python train.py --num_hidden_layers=12 --hidden_size=128 --n_experts=8 --experts_per_token=2 --d_expert=96 --d_shared_expert=128 --hidden_act="swiglu" --moe_layers=[0, 1, 2, 3, 4, 5, 6, 7, 8, 9, 10, 11] --router_score="sigmoid" --normalize_top_k=true --routed_scale=1.5 --balance_loss=0.0115 --balance_bias=false --router_bias=true --shared_expert_gate=true --init_std_router=0.0213 --lr_router=0.000815 --num_attention_heads=4 --num_key_value_heads=4 --head_dim=32 --vocab_size=7588 --norm="rmsnorm" --norm_place="pre" --norm_eps=1e-05 --positions="rope" --rope_theta=10000.0 --rope_fraction=1.0 --qk_norm=false --attn_scale=0.177 --tie_word_embeddings=false --parallel_block=false --extras=["capped logits"] --init="normal" --init_std_qkv=0.0422 --init_std_o=0.0086 --init_std_up=0.0422 --init_std_down=0.00544 --optimizer="soap_variant" --learning_rate=0.00619 --beta1=0.95 --beta2=0.95 --weight_decay=0.057 --lr_head=0.0107 --max_grad_norm=2.0 --warmup_steps=200 --schedule="wsd" --decay_fraction=0.731 --decay_shape="sqrt" --final_lr_fraction=0.05 --batch_tokens=[65536, 131072, 262144] --max_seq_len=256 --doc_mask=true --train_tokens=727600000 --max_steps=5353 --dataset="wikipedia_en"
Below are experts of layer 6 (counted from 0) of a mixture-of-experts language model. Rows are named gate (a neuron's input weights, with its number), up (a neuron's input weights, with its number), down (a neuron's output weights, with its number) and show model dimensions 0-63. Each number is 500 + 40 x the weight over its row's rms, rounded and kept within 0 to 999. Numbers have three digits each.
Before each expert's rows: a language model's description of what the expert responds to; "raises" lists some tokens whose logits its average output raises strongly, later layers aside. This comes from a sample of Wikipedia text that the model never trained on.

# expert 6
Description: Function words, punctuation. Commas, periods, prepositions, conjunctions and auxiliaries in running prose, such as of, by, was, and, with.
raises: " the", " a", " its"
gate0:557542497483481613469470499499445413466524463507527531554476520482469461465509513565507498462471461507549488540460492456590498445488571415461526449558447467524496499521507476551500446461548545
up0:500548526488492587434471463488472508490586498502470514505534574546509448484453435559416535507510522465504489517520428484547528493440484449555549517486470495518476475509499540514549448460480552
down0:481485534454442441501514508492535500556517437439391503494507418458486484503456431422570397484588514481537438548473519508524515527499521520498469509535543555442492502525442503418485494473531504
gate1:587391511475519476498546501436500480539484555531458445396532552579487451503430504545524518472565538524481463521533458491493544500546470491522492512530502505478481507457560564445487501484505483
up1:468511462470469537449522508520476535472505445507582504540539553521551483502534460473468467545486519489513592480478462571542424394426487525519460565462466444538501455544427486499585542435445518
down1:478491540423502499553462485581479467489438459457446498521488495565529494532498565417479457599478558560479477525455490456528449574548504518518541502479471520488556504485431484522439524445483501
gate2:559482522425501553508521518491530527545515489531488499543504615462495528523480435553515461508579516517512531527475551448474518418517472460501494523607487460488424490515516502494529424482495533
up2:456456505415473552489516433464458501425501489506567461493618482443472530535523475472377502483500482436555521483440487529520483546546527565494461501516541495514504532468510493476623435472546481
down2:560446489469538494480522446492536506433407494489526520491461522538515548503553453545540430488542538550510482471610475490488486455426493411366439502506550528482486476458529458438515512514506456
gate3:521473525479525488480523431431455529583449465523554503563514470500558548481501563486517521521512511477560498457510482516506489469546535524506505524554428475440491508455532476432482503586475499
up3:463525487488461463515547561462519556450496508460484484559505396537512539547437540437526547565464479430482536568500515474486491473537433477480589471487516488448522599449533520491475527486507542
down3:554452563567583504489472476505467483490485415512542484513549459516514462441542488480534453433463529460474526512512438509479545504472521508490454497536469472471520546526477530441549498540536507
gate4:521508552496467538501470519512517448427518476481541457523480479548521502489466469504454623523462498509492512427467441581508515539413480494555576481502500547514450526475487490529531481587476492
up4:444458563441587530552547458532442481468461474551472462509474507513558501482511527478555475554418421459484563496460476552444529500495500468508449488600534486451520512505478458565484504549495502
down4:570444534505575472458486530423528528501541466554473456482477512551576545480438553504456492523441551503526558525516507484542535478447446539483447426514478481469526499487550534564549515473530575
gate5:543476517501551444540494494513532413498481527551434490488460546547561488553514498471492477516486489464511487497516459464484615455582525445420533489493492485461504400584507507510448468500540579
up5:538462459514526525516469540483567477458493488450458529474430536452536372499538499521504481495430589476552502527453513465478484451480422525504421435469456511542500495502503461507488528488543539
down5:544487515602502516478541573557504512457477485486539466411496481537534553524505504424474472399581482595478535518489537543483428495531511511462507507413424505509485545511420566443471525463511523
gate6:482432523504469539490544476465517466520551522500461481494533508472505500528478565522534480584510545506543509477607465501440521501538506491549575457527506491377536526554516516518418516452502474
up6:435439563497465564485538480534499446481548454523512537540490520536548557480595536506537540571477510487480500576494503483472534454444541471489515445480475432460509463535529532480485508480535548
down6:472456502555528499498534531481542458544474506436481512575513510576605541505542468517449476465502472487501520449467492545505402488566439558501515502532475551556519513492516521466527488503440474
gate7:570491571456429545605444533451495495527485574478492510521524507474536466475417466528441519494427502552499428516520505404507489477465507528519523570485526514528499535507485476476551506487476480
up7:489435512421512477453491498540516413484581560519534452440480525430482481502458496470448403452476431487487511521404542517524493432486503488567472535511477497459488570478497481527489417441449548
down7:523541505507476511577530537431464505476484413446485507464531497514474559458481470463507605496435425500426474494548538455498508480413511470515495478522498487464462477421442500483546445487489480
gate8:527508502543491440458447524490520532527460542457470397492528543511549538550556491471444547518620467456465534471535506478602499468505480539515508495494416447471481474523480475469451529552491563
up8:433513490515508466422470492500470542551519486495463463471588495521532537442471522511521551499574440444430497520522551551540471455509449458512441517501460465514426576528528479509546503558469526
down8:479483524434564493498414518454511514466555560440436438519531501530518444414491562509529433510529494461472546545524508509456502534487468460445518493478462502432508501469529519447458540466442560
gate9:556464484528489474552499470544476533484508484581496496536496488520450479473497546553498552455515504503419560509536533495561565532428492506525509451496486539438513537503536518536537502513507530
up9:478442527532479450488467535477563440513496494507473557552474542486481452491493493451490470471482466471522499436521441593499463451510498533520521517416525458481473460466576490432478495498494527
down9:501486475535529510499399530479479491513484547483472473496518591478418482498520428486432562476468496459529551457515469503494570523536446444512565468463493465543529514559528540471526507477484599
gate10:487458507412429462492480526494504561507578517534443473478489483488436466432485467558568552454541482522481436494460459514554498463514500479554453476527454411480477523433497465507498538493490503
up10:461514515573497439473549495440531520471466455456476447471493427485530435523514530490547549482458424456502544480543538500486500479550553390487515491452535464482485534535401524549481522578520551
down10:442561504465420482491520457534402472465555513522498528467470493494542483523488569493452423591495518507446483543462538524439442505500509491463486529544559506555499516460536503539467466498493427
gate11:465609471465460452552487517452499471466515543587472539511493486565477443509496450484531548524535479457489464565594487492471447562585458422505526534546498521504480524520540534427490498424492479
up11:553495447522541510542508490521479505556524516485458397534565514511424548509591517546466583561524449511527563419481489480406425490527469531571505520453485532559532548452432477471477509521516508
down11:474504482461508485468457544499574474508585430513548466534411549521499500453440530494485553536460522505513529488586538477497467523452537468499536511517468509506504472484522469462538521527522470
gate12:483524491473501527531461473496519466485501469492556511523527581452461477532466398601487561524499483523518490479474544466447458525505441481446516547519481504528520489489596480460497551601547443
up12:521514497497543500507514488531472522488516554473487607475545501511533486521496402549466520437528497592516472455500508478515451517449561435538475453466518488476497479505616495492463544577438448
down12:469514496472557466536455512525553469511477464490467443526473531445487464418472528500482468478521413490490481437481494507502569464566514492502525506475456535547562568470432553516513536414490498
gate13:593498490499524481576517444530551489492514533521443494478485579515470510567501477552541502421596537499414532506498488483533580467497412514516499508467519528487488484459514506469529486453504509
up13:529496499521515509485509579532532550492461425470482501552479445464531467494522451550520576521526473431469527488458473463463490550518518515451483511548511444449439506470529462474520478615542457
down13:473503480572519457535478595466509491467538466457443457478535560456488592544476427570626485459516473485519442450516509530430535556552460551507534479526495490525454493501468534488493497491516435
gate14:430423523498503524539432510474517493473534528534472469503552536489493466579506413571489550446529437467491464482508513531549448574569444497514489525505546466609489464458424440462478488530555511
up14:444502479493446546416506532445542524529539476434473492516424536547429536475509491565513473577457535499442531483501514439488459443516514494438538448484519476503511511505491504628493519524547498
down14:469517504480439489491483481450517481418497505489494570537550540506435472537494518555502477511483514494541452492406458478540417420515529456483507488520539515471547534495525431551491449504557483
gate15:488509493491517506463461506531509519458499406443503471479475496605513482519487494501530508544478466454487472477469543550471477531462429441462474434551533559478464580476470532495495465501570449
up15:494512406516477467452449539454499531499505532471516507496468436467476472533448532526525504473456482555586458564515522452492546617601455496475563490474549470517546514448520465532471547487415487
down15:553573534443468460467447474527548481505476530488562490500481579476516469579499558491474512536490485562543438485458539486467506449541499452531530459466487540489507573554445535551503505464402479
gate16:591499496532501486506521468490473499581487446541494504470519466515527513528532515373479491453490516550563467485559491538485513625510432468545503546489481536424459444495526508505441481507421484
up16:475514525552549473466518533501463511478485489525537535501599509567439504471530470463547464501494505454494516533484449536528495440464520527478527570539556520469516542492529501467543570463459468
down16:517554471544504475424512418532516533516417482504549488468477490463488537471539428467568509549520459523462448506465543506508484560548441457525511485479559456460453493460529487471469468460510546
gate17:553485494503531518546508499560511491461403489501499513488535556442545440473546472585585521497470428418484472545462496500466569535427513506512487520474511462498527519511512570458480552544469533
up17:497492500499579482557600478457503565481520488535515553457482433475492437456471514544508526529506539502464530510456507467484510539499555507488517494464567573536554531448470547540501540420520497
down17:484468501489534464494442413444491475565459539552508507465546529475529423466510504546497571534476477521505482515524525528471505441471435493532539438563540525519476439548540474511433452522487534
gate18:461506455583408472514490491485452441492572507446439445542428507479551488495497482524461538490511487439558510536420486498516509460532441534428459526521491515524519464478449538585417539437463475
up18:434508536513582475436445525504430528568547538423503455485523543467435513474438503448506487467526513449468454458513567584494475557507426493526544545538469536488486489454444479476535543529454575
down18:477560441427502539520482473561558538458504482526502493489520453594545578558457466474523494468427498485493520586427491493553535560491491442524462545530507435465494525493475513527526464491497449
gate19:510417455575512467556409456486528509450565524568494481511513455493489417506450462473465493477490495509531470500488506474519499483462436516545508484516501465493487496463579527441502486492427543
up19:477484493504544484443456451486447529604507531497490450506514525524474547534516528491577508489557481466398477484531544541487410477510501513493519438529491561462480465507417495464437493518423528
down19:490492554446495505546465521498511462465452525468472519552513528559514515519447476511526595506492523498491565490551512564553531498455509534500554457511536558566437446463484512588520519493535575
gate20:478497501601531517516455466522587575419513481510466458510475490565500477477506482561490524461573478427488553515488593478530528481476509534544488470533504461507533456537472506496520483529554597
up20:488484524442504515510438504501497451491460558483549461452614516433511470475458478502492556493494528574539526409504503546531483496601507495507489480426542457537471483424550504494532493537419468
down20:528471474444482499507445601474468483458535533460416529456523501469498533444548448538498494471475537504491511473479497472463497482436497501503457530497485444537453483513555521578515458468469495

# expert 4
Description: Mid-word pieces. Inner pieces of longer common words after their first syllable, as in mach-in-ations, exp-end-itures, determ-in-ant, plus some periods.
raises: "ate", "et", "its", "os", "ilit", "etic"
gate0:473464470470515412508535515519484483514530422540572479458438451406498487472510538519497489538529481489513474519527466495517578464502428481506498491465498389462510450467537459460502478507567433
up0:530520538460465465580485480439620547545524504443494540443543512483553474543511452513504418493554533497477468569468516502524481528584510430461560503443527527529498427468539502542470446477479522
down0:590534500572518444512543467538468423492502521489468477566497463446525535478506480465498488577519506471449481495525446554541483513477478508509578495478524549473455525521527459562471451467450581
gate1:505462456539498524457525552524457455490591464598454441461442526517480457560466492485536507439501490496460491481523450511459475489535516523479517568440513410533470419536469535489587440453529485
up1:472476484516513423491499552527379537486479467486491536468514560588478474531398532464484523560483523478529505502551476457480536445461554455546508497535547510449441530527530592524589513504471519
down1:522521459436502464556490439521458585484414476500558484487426507565487522448531510537472557538517472519553512498464528472529432494526429490549474407530515453458572440542519525448552438544502475
gate2:487494471535437525467438524411464478500562589459458500454453477622535489570510495551557524491521503510571514548501410555533520508470472567483521516541493520472509561507485495513485484491494479
up2:516460415503485514503511462410529549452465387512479460599545454502536516517565519561537515414467509522478508527531465522555440520516563498470500480506461538486502479502419454539483436509466494
down2:542477569461433513504481487480511507424520532510525501441488452521471475479498500516502536466505440518470587515551457545521478481509536536580538502471487488547452526438476487514543510525525491
gate3:557557538512519555475507503521458549507537463558516487464574537553582550579445508528499554537511479501513486494523476451429532526453513526499528499524463576443477537500482511446538498490518583
up3:480549463459408524502560451404483536553497471530498543498524534531474562488492516493504496471442505500525516560535511533485499532519479535548474510503541528493504511421454522502484506526512484
down3:505417481556529493520458506504443536551606527447478489502467576542562528564475484535513476458516551513555485500482436476521484578430569495513493476524543496498503513512507499475469468483512560
gate4:509405430459427583464427477466497497482481467546462442495574527512494525462525461557553415468465525451525530472540477457519427471486458483487487565543481473558473412548530490460438540483505493
up4:436543469500490487414472468533508607539428516476514526440417553503534569527493548468445503502471501509534471548498576569572533520470532509537451489465488537524504413508534552474478509521484417
down4:526457468406535545466458482399537524414497506449521485447514456464510489434509435441544526485528540529523471453506562488492551444422452479473461435469512529476459508527484478489520525534458469
gate5:466464499472476478503458519523437527555512483483502516483435537410515547537450537522582501542524496481529498564541547531503517420486469543515493490484460446507449517457528481518552532496556545
up5:586511521493573457478542546468498494499537523472511472513529499543558532513581428515492453524513479449512522486446480604545569459466550475450472530480467468493515495464469480490611428446522506
down5:449461564423523523551431542543566523495567459558509521485475468466538518525499480604486448486518516577434523511459482548498550478490497514547536510491547506462493525573511476438492462515532514
gate6:519483479510508455519523477447466497460531459552547496462508517457490477450528451441502518471523529487516439493497500463496505542500406522507514516499439475500529494478604433436525499594484469
up6:521471510474473511516498558411531496579481581524522499465526472409498470445522477563501539516435504563403547513437503464487512521549529410499544517479525450521476528468488426484463473476546468
down6:509541466438538474490546510544427505512527519368537433534452458505498499482488519498524533542475460551443514436523483526447526545521519419520561518499532510496463514516547527561402502511494476
gate7:492496571531537508540489505498499481518523522480543519561443515524504469533557509523507463495473543479557580564501410534445445535403584564457483497523463488508509541517406467572484464451480521
up7:499506461459500502546419414540441494442456495474524501456535567511510504447483532501547521421525445500491496498504552499520522512517470507540521471571473453450446455495607506531580521512439501
down7:515523477483474499419490469503422529435557504488508426520489485546497474522547484527468499504451517482428560449503497522447563436501512480523446442545431582448460504471513497523462497469510513
gate8:480469478526482555490400538509515475510434539470504528495513493546471458544499423542541453480528446499496469511490486518449513525488442478425424548580567501592505414536478469501527517466502444
up8:511535494435442521463542462506509532533511433491465491538489542502517492494496567490467495506403483518504480581447524508486493508457586461548465472526524485419506551594554505452452401485481504
down8:508560476497574605503510563477492505450534455531483476498511512514564499503476508426481504558514412577469501489534454399525432531469549540490524493438449538473451516480531511552414490471522537
gate9:559524430526473422409559525529381547544531501436521506506492484429473484525538404500524516464477478483445436496453554496523471507534594502509528455465575473594475543559534472482544511462431530
up9:476494435453431531514558428480525546510500459503443551477484541516448549455481534482574541527524545450550492448440495492466473559446506550525464459477512485519485525451584539465438522458508420
down9:455511475522476566546474490499546446433556428506564452454449589479483489437528545531464472481453476479447422542466481474493496545588539473451413425534531553504435533558507524552469476532418466
gate10:548481513433504519434538521484454509474543478485501515460537437523408516427482487535512517534497460531404525511487450408478454531467496551460526526517521550466462535464523504511540539468501414
up10:560506555445493474449597501582512474448423509525443500496463567559495492489489467462473562529507486434529446532566534555490516489455471522544512541479461562537496465540463505497505463466541543
down10:519473514478532461548486548511458486515500515452407505576513465542434571489490485506434565486508465456548517607525525481445535510509476493546450541454538506519405492484448530499445432514489501
gate11:565487516508576534452526532558488519478487518514504504513537497528453487568514468517432494437519529464494447473552542484501399543556422483464444461609542490560462453533539468517504426524541470
up11:521445448551511540523424455468476537408523533521516548434518458460442540495448500469572502521520529472447522448456524528560505525505497423524503492478492503456473494485503582451474536471535469
down11:463508568535468528446440512428519486480500486461539540540529543509539567487483473581472508502500442519524455540500498544457504549456551533497526493483538528482522454568476509521568510578575451
gate12:454485476508470447462446583547525533478572447508487488507511607554523512549453498531484574453555497475420465430400534524471480459454461502506498516541451601581533486481454500556537527437492519
up12:521475574450413503477448524539502448483504476463524476492565460453464494561456512457594512467514494518559469427494514496488460444510539489529507540500559518393499441513434490520497468426472572
down12:543496543562446540509523501516439503419576491554509527547555506473546478509528506581536506560527491543489454515545498499481464530455522502513527472610489478495499561576497475467496531525467543
gate13:509516574552523437482535463474523487440510555504501504477510413497495556553521526437564487544558527545532464472613498495557511524461504495536544502471466489528466499439523474482552520492532521
up13:458579511566478475443434520516484569524465513468422493476457488510576507552509568472567429447528479455572511487480460572506482538526460526434576506481415491471477481528553411487518462515502497
down13:546496528485530525488409462511549446483465519523442519487474560488407440557488555478486429495476543522421561500458468488503445494497517531551383480499513446490503522520503542470505521428416531
gate14:498453584459483504447434499489555533504513498479537592462537513504508457510476480538530405397551569474504455433502481504463469525439458481504551556468470490530542507488542539451476570483499519
up14:582541540531506558531497496546511533474516568506519455549470536481501509504507471499492464443464463538508495580511499472528526541467450484483493562438502502459514498515408459485451484526500521
down14:449482435466462486513518536527576484515522438527519466472494430444485510524450496491510503539496488483510467512576484423578489497500495522449488420480485499518452499529516515549445448473535534
gate15:463466514460505507444479566450503540501466564444526538510515472475512438512479475493494396407506553528453525501452448527500533521451470522499479536468535435493480433490491485482521477418556557
up15:502520508507533556497362485517489541483512497518489519490500455434472457505554549428518493507485532482561581463526414504422490435498532452434535510548508543555484441571459461423553493519601549
down15:477425560448514548593527528474539472479521485584522517483537514523483445492552550539506523534482537515487488523449459521526452426498507472496450524496519476542470474535427437553543464483478510
gate16:503483473478483439434601471455477488495540479442550511443543465468532498505586510466527494461528543539479553437525508483516493597539511475487559552462487542501401532518477429437523469523572502
up16:569515465455535509542453498499522470488451491551504481507536461472475439420488449488497488519597579428511562556488520520531516492488524513518544525465479451519521451512558493501543480497507443
down16:522490489505530492474527494590472455487490452502427489505516454530454472520519493505530456521528490514468557575539456499532418578516517397444421509536464512492465457527475448538499448453474480
gate17:551444476474476456555466468582450503468491486477457405427473494489563392562527492503515578433545525532472477379459520556528463493517470481499437414494488576473526454568461492469466459538503476
up17:471566573539523543575484529411489472586476486491441530431482477489483593561484526487454440492500493577542462395480551483490507484456456550520472489512471473522488472431505541472458471531511495
down17:524478524489492485462487547486549503581477434491496484498503475496490502482490507562491529486485470425532448471498465499458526554390442533522563518495510432512558436491485487576483429501544436
gate18:526485511483556482411495531542496539515475469527524495463544503515519469447518499469467516413510508509515487486564431533504511531430557485562552438549475439526553544501550444426535437607515559
up18:546527526466527531529462527528520540487494529533489546455504515479457520486527524511501440484531504540435474540549536512450546493521499451493483462501546399544542492543509442517492532541478592
down18:473531474504577486454530489509493457501513520435477519466494457521518427478483484499490469508459394560570509511540513482432511642508557502535491493465508514445492426536484466541467502519493502
gate19:522451538520554518463519521539489479492490451562440545482518484565532494491512466480454533414526572475499365527518514531502498567428524584489510462580551464507512507523522429508528419491559521
up19:485522486484437476466546542574525547473487488501505513495451436519449500551517517547565522531477452485493455522551518448495485478465554560475512506402472572431388572500482469523549528495450433
down19:530517461554440460526466554485516435533485534519505529497479396548470576570451436506539521504527446544526515520464443547487501552499508535466480431500457479436518533520546579529536439476469530
gate20:540412440533533499500509512499512528512466430516482459539492446462510468525517513458486488442570483544412477469522555501444562493502529491477446414520455480529495502467527503487511545549433511
up20:433440460539470454505525497496535560555529485514439466493510492481484507464496519496549488491464514421552564480555476525512464426444500465496523466491610580501425489515504444464560468525457461
down20:513501481466495488577548421547482515492532463484593550507479519447455503504535465543504510497513518475455468470546497545477495577467466520462514559483518472452475523611537574522569521396523459

# expert 2
Description: Spaces and lowercase starts. Bare spaces before numbers and the first lowercase piece of a split word, as in t(ornado), sp(aces), ev(aded), pen(alised).
raises: "une", "worth", "urn", "rib", "rack"
gate0:397512531562468583470510513438530516499511504396465487488467492443483454533473562513549475451502537459498498571549562508495469481521444487485488484518559555487393504591524505496507479441435476
up0:502484527453528510458445524457455536535449528567492482488525517495505457489450432445536554531503535529510498502484532514594455480540512493431514515528424448520513426527492474511497460506551486
down0:507522500470468517511528526501553444548614480558454507540486494516538496521523464490472510587456535560471469528555522489478514510428570450468497440499495554521491479454501468486439507515541503
gate1:533533464445542512526489495501505520504507506449466506459545502554528524570444558514567580543536533554469455455480463526435606472428493590509537574490481456517550538479526499474512493460529507
up1:482465486514410444452461496538514466416473472551482497461433436511488460506471543538530484510525469471432492505520479525518531503574514455475447477514545501501490540501412517511456512513486448
down1:466451498444478495458600601404600481510485532465479447504440481538492433451464490523476535477551434536456476497573493460484445539427512474510530452469442516547490450452562504474479512506457557
gate2:530532554473489511512476521461515532465563563520476541518489448543414566517552573433530554463467516450461518558479502519553502515516509530501524464534517470507486526452509542423467472445525561
up2:432515520474495544447565453453528540533472462493536456486580500478543503577585399427559429495497523449469462458462446456480533497500480493561543496491507521486499552568553489520453508488538449
down2:446504464519451428452464544565577467413445534474462486481506423466554519504499567476486502531465506482510542474526508516505483441506476534453563525492552495476451519446515467506512465516537562
gate3:513446453487486481532516491511476607505456458511487513540569490452530482530461566493467432453502507479458472514541509524492500497512482502527450479488489522523498612491498408508513414475492479
up3:457499478453489507502441486494549450526496481577419470536461488503482494556470549435528572537583525408525462486513437464488508476543448502590489550516484467479520542576513511423449475500432477
down3:554477469531488533468562531473441481554524521440531483431465579424456547491436456504489491511591425493502635489505498466496491558472502555474451511495562536537506472520476545487412530523483487
gate4:505439449438549454491433515537459504504526426479497528450449566451526515470460603558458539550567525507536454507491548492464570473459509497515507489508484517498556512442489563531507431531501513
up4:504510494529467499572518502565580561504457509552515498503531510461436480468476480465436457534460489446543501518533482487501439518476553506436466505438485437477526544573500482468490625436475529
down4:551494538451468486478524511465479427546589527473562520464497460483494476582537414504420506497499462527532521522530507546515525489452461543500491472532451459520463523615510484533597470522529482
gate5:601469440525478497486457528433549476552500482523516443507469581497451494463491571571528476461492552501502462514525541462462459402537455495533428576541462460558490472475550504548457531549542521
up5:588505435536562453506503440514440463479513452504526480443424525483505470503560489383539498555593518476460493498558483567501553525567460483407453519443435495480448516476508521464495526473501498
down5:584573475558486501492441432461484489477537505528510514481469527509481442479511540383441479527455502473542537544562481474468511415596458485574450514519467512496476450446496452485528526544528495
gate6:526519533487554527538510504457446516433536506529456531499524461526443502519493544493447568444549466543507548504609484492498501497515486484545538514448527481479521498469494488503560492447479527
up6:523461415465528516565505527540505481535501473484494492499568513460498476513470523469500543490507519522499519442459506457510439525555560467441412502521543535573537528469529450439557489465496510
down6:498563503547479487482578512477441575464440487511467466517504459533525527516490473450521474548550546590523506466514474484499493507481571436487487464510476473475567514527349479517451489469531434
gate7:471408473433568535454408448501442556512470462462509485480506490469508493526539532443477604542523447538512492442553493510474484525473516513492534537513520482536400505427516492461595511479473487
up7:459556505523572575491498513508450507506474516505513498577495544582544560494528456497478591521437461489486447501516509468509402458514496491475513491558558447435545484516477511487477459507530480
down7:478524532582501456474441461498592488413539477549469530458449488474489475487557506526506479491463482481494518561564406405481495459518535462504510510572487504508612562517463524511418502592506514
gate8:487467537530581543463540572481475563557494465499535476472631509579523512542490472530480506491508565532467482536513536415523467551497513473524534457519476455544472507451554433467516489504482565
up8:582423479481468552592517538515473527462494524442526568484490534437514472523530437484483499461500483519537539545506477486572489474492446522476501474523480465454516499473388481495441574520528463
down8:440487458469464529480440552415462471453492507526399529500492467497481550495523497456507505532506509484509510521548582531483473523473469496527490557456470506471600476518499551447415500501480479
gate9:523491472420498496553541445468440510462512545533453428502525505537478535540523568477521541554482508471550553510524509498485496504517503538483509426504462514561467470527487493484532427527548537
up9:414506433563560464516458454519482490503497478535550484551491472526497424495491515545549497455512546538557517475490440534501469452498486551495505510523584515533583574407508496443467478502531424
down9:522524495514482494477490449405524559503545514456438461548441495448553455462502532419447502534485468561502639485559474518503558547498547522458463436479576531468535493552532448475511523514561567
gate10:501539496542548510508458459508525536407479564481537560506555535508478433483519524577548516501515500419485513437543504528417493473523505542414524467519545413533492474493555451500498550507537522
up10:465421568460501557559484508494519482543517558470520538522472475447503382477510483491515522570462586508502470466471523443404561557529450473514464487541512447495493543543532509455502565472479498
down10:482455490490516510529519538507579503549504481493507504573485431489499509552436502546506519539545514475502536473552467512481539492537518476418514429418512505551542439556563494498508519545528517
gate11:498498439521554473438424466461511531483510503488553481503511484504445464516521640522519465464480474488524488468509454500462495511454535497545567505573516462578547566554557505584504437513536574
up11:453481467431501493457623470457454440480498480493547552530618454515474523544483524450471573503483485528509515448467517439532455502525500592525501481485501457483461494542525505503527515489550486
down11:453453550527570521500500479485435492436478440476479566517490487519500450428513523495465521560471505559440511463534602545545559492444528453487490554514489534430408476513503482508536495484505491
gate12:544490474492546500519461457495438443540543502424564488484522509529507448551524514556482490532492506531462515537531467450462549540483568565436518447499519468551582512445517482506466472575504504
up12:511485550503449548504446462498509425542529483509437451536497557503424511470508492448453520514459522476501504532503536546548413570507534424565465493528478492453451564539525577448520500546584507
down12:521520526457455535466489520553494479508420546547549460484445479492485467452526549476506477507535457458498514570472470475512401485537467441485464575417533478577493532511461533534459512517447515
gate13:443474446470548427542495469483433542514515480559502518495524468488561536473494524513484530501529518526609549567524514482437505475454476545460507529437484537418494485464585561504451468536508464
up13:499526532538471541570487500477548437546438451489501464493504548550478574532484489496442451545455511487472456500548473481453524435523494470518540467475533425513475443513511533490468510492478539
down13:470539551578476509528464506481453523453432509505512478564537460495499521504453553471527468428496494529497523588397461519441474455489493472506553545479518463473589475539478488459534499565477468
gate14:575458480494510574490440515525554470478539499471531551540484504500487485479539526553450535420447580505442506510416514488483530488496539478489490419523532503530453601469583449481535453467443491
up14:519485486514513486473609523450456545556496520456566485545558523423473559500513488458448501449409490491496445466480523471511467466561484484501542386498414434432510457550546518515546549540513568
down14:561538517496487552528477542545470480523503512456539460501438519467550459523471484469504484545494563578615485421479498483471529512448487554453497515478536463497467507420536500544533582547479482
gate15:563479465479499510546522492465529499509452548459468398444465552486411480505556509452558481509471427495493506534499488523521465483493505504504515493543402526581534602504519467524459445529503625
up15:529438535463488482535527491510430472559558519478600507471469523552516470409396535535463555538513500510460492558390497454463527491538481498493506483482556496496492503464551470493509539454487524
down15:506487514536525497482536488515512494550507507456520402543485520472516522490552480482465417402485467460543510526538548481514528561415557493458442502490534480485505582525487504493497420512473520
gate16:459479473491513518483462483484468476453554585520553521492565538508545519529447528579596592494415492547491488509482491569465459469457508529482516503493532457531535523523440509511533501574535514
up16:438440590591434456436498514543501480480475461470465573522529574479552500487510521536499472474520522518517468497498432543563534493555552471483498461433482508503447466580471507545557466519532488
down16:470457479490490449509593486496480490507463559465445531484526489563532495573499544470511535479385550501496554556464460467519525548516538480519532431552533553465524465498578479481495545494551554
gate17:546487534472505506510503485516504529503502503531485484583462592551569466489487505454528591485531512488475477543520527526502480547521442499606548476516459516506487494568567469461548508496519540
up17:495565443471507528490474507501443560503498518500537511501467518527516537594514525541465495433464525532516432460537629537444552512487423486498491497572543436425394518531485506495505505501556531
down17:541498479519471508541501492540513493446517529489466519566474538582508466524495518516497485550495485518515548516457544474553571558592545485398537519482543538503489639534486464601496525507491500
gate18:522597402473495515466441514470552493529496420453487462517481489455448565502488550522467451505501510484481455505443491453462467558464503438525482482421462397565521486414456496496533556548513505
up18:488542532539474530508491456517513501543471500440507508492497517544539536388455525514517534527564502470472519503440513464558554496498436499435455566505588595461422533541519544467468545470503470
down18:500518571469532483450456436520555536519543518560495556504505513533470384502458440477520536489433528465484428513550484488508504414544475491562461484482431578409480491503538522480524454468506472
gate19:562431532510512554437490538490454448518536493482530542566448391517490478514454474469526425552513520496479403501486452496542457455493513508498506541546437514580526547542569429535436471490456508
up19:568482481514509501470521451481459488488478491474534527459464588430483472512467514496483519538515497504473494516535467531497521498550537595505576551464580555495490458490570493533490464479488518
down19:531523579417555580503517488489444465517507512536529363509480507524530483482447511496459499474511459449482553509531524487458492489459547435548538523456458455519563500475504488494486479523423506
gate20:590434466476558505464526485499469440542516513474552524529538443468532531477570515575523504450510570510518427594485472451461498542476487553452521557527488568536437419412489479495443464454432484
up20:532451530463521554465473512495474439474550494469464504535493465476501487503520437527546552444506509483524499605458487534518498470503441503525539575536407537509514414468464469553511493542534469
down20:508517486560492440586507507543502459522486470529541517590556523484475558463562493550556499509529496513526476509539563495531499457441477558475538558498521496532483528507357496544519522544564488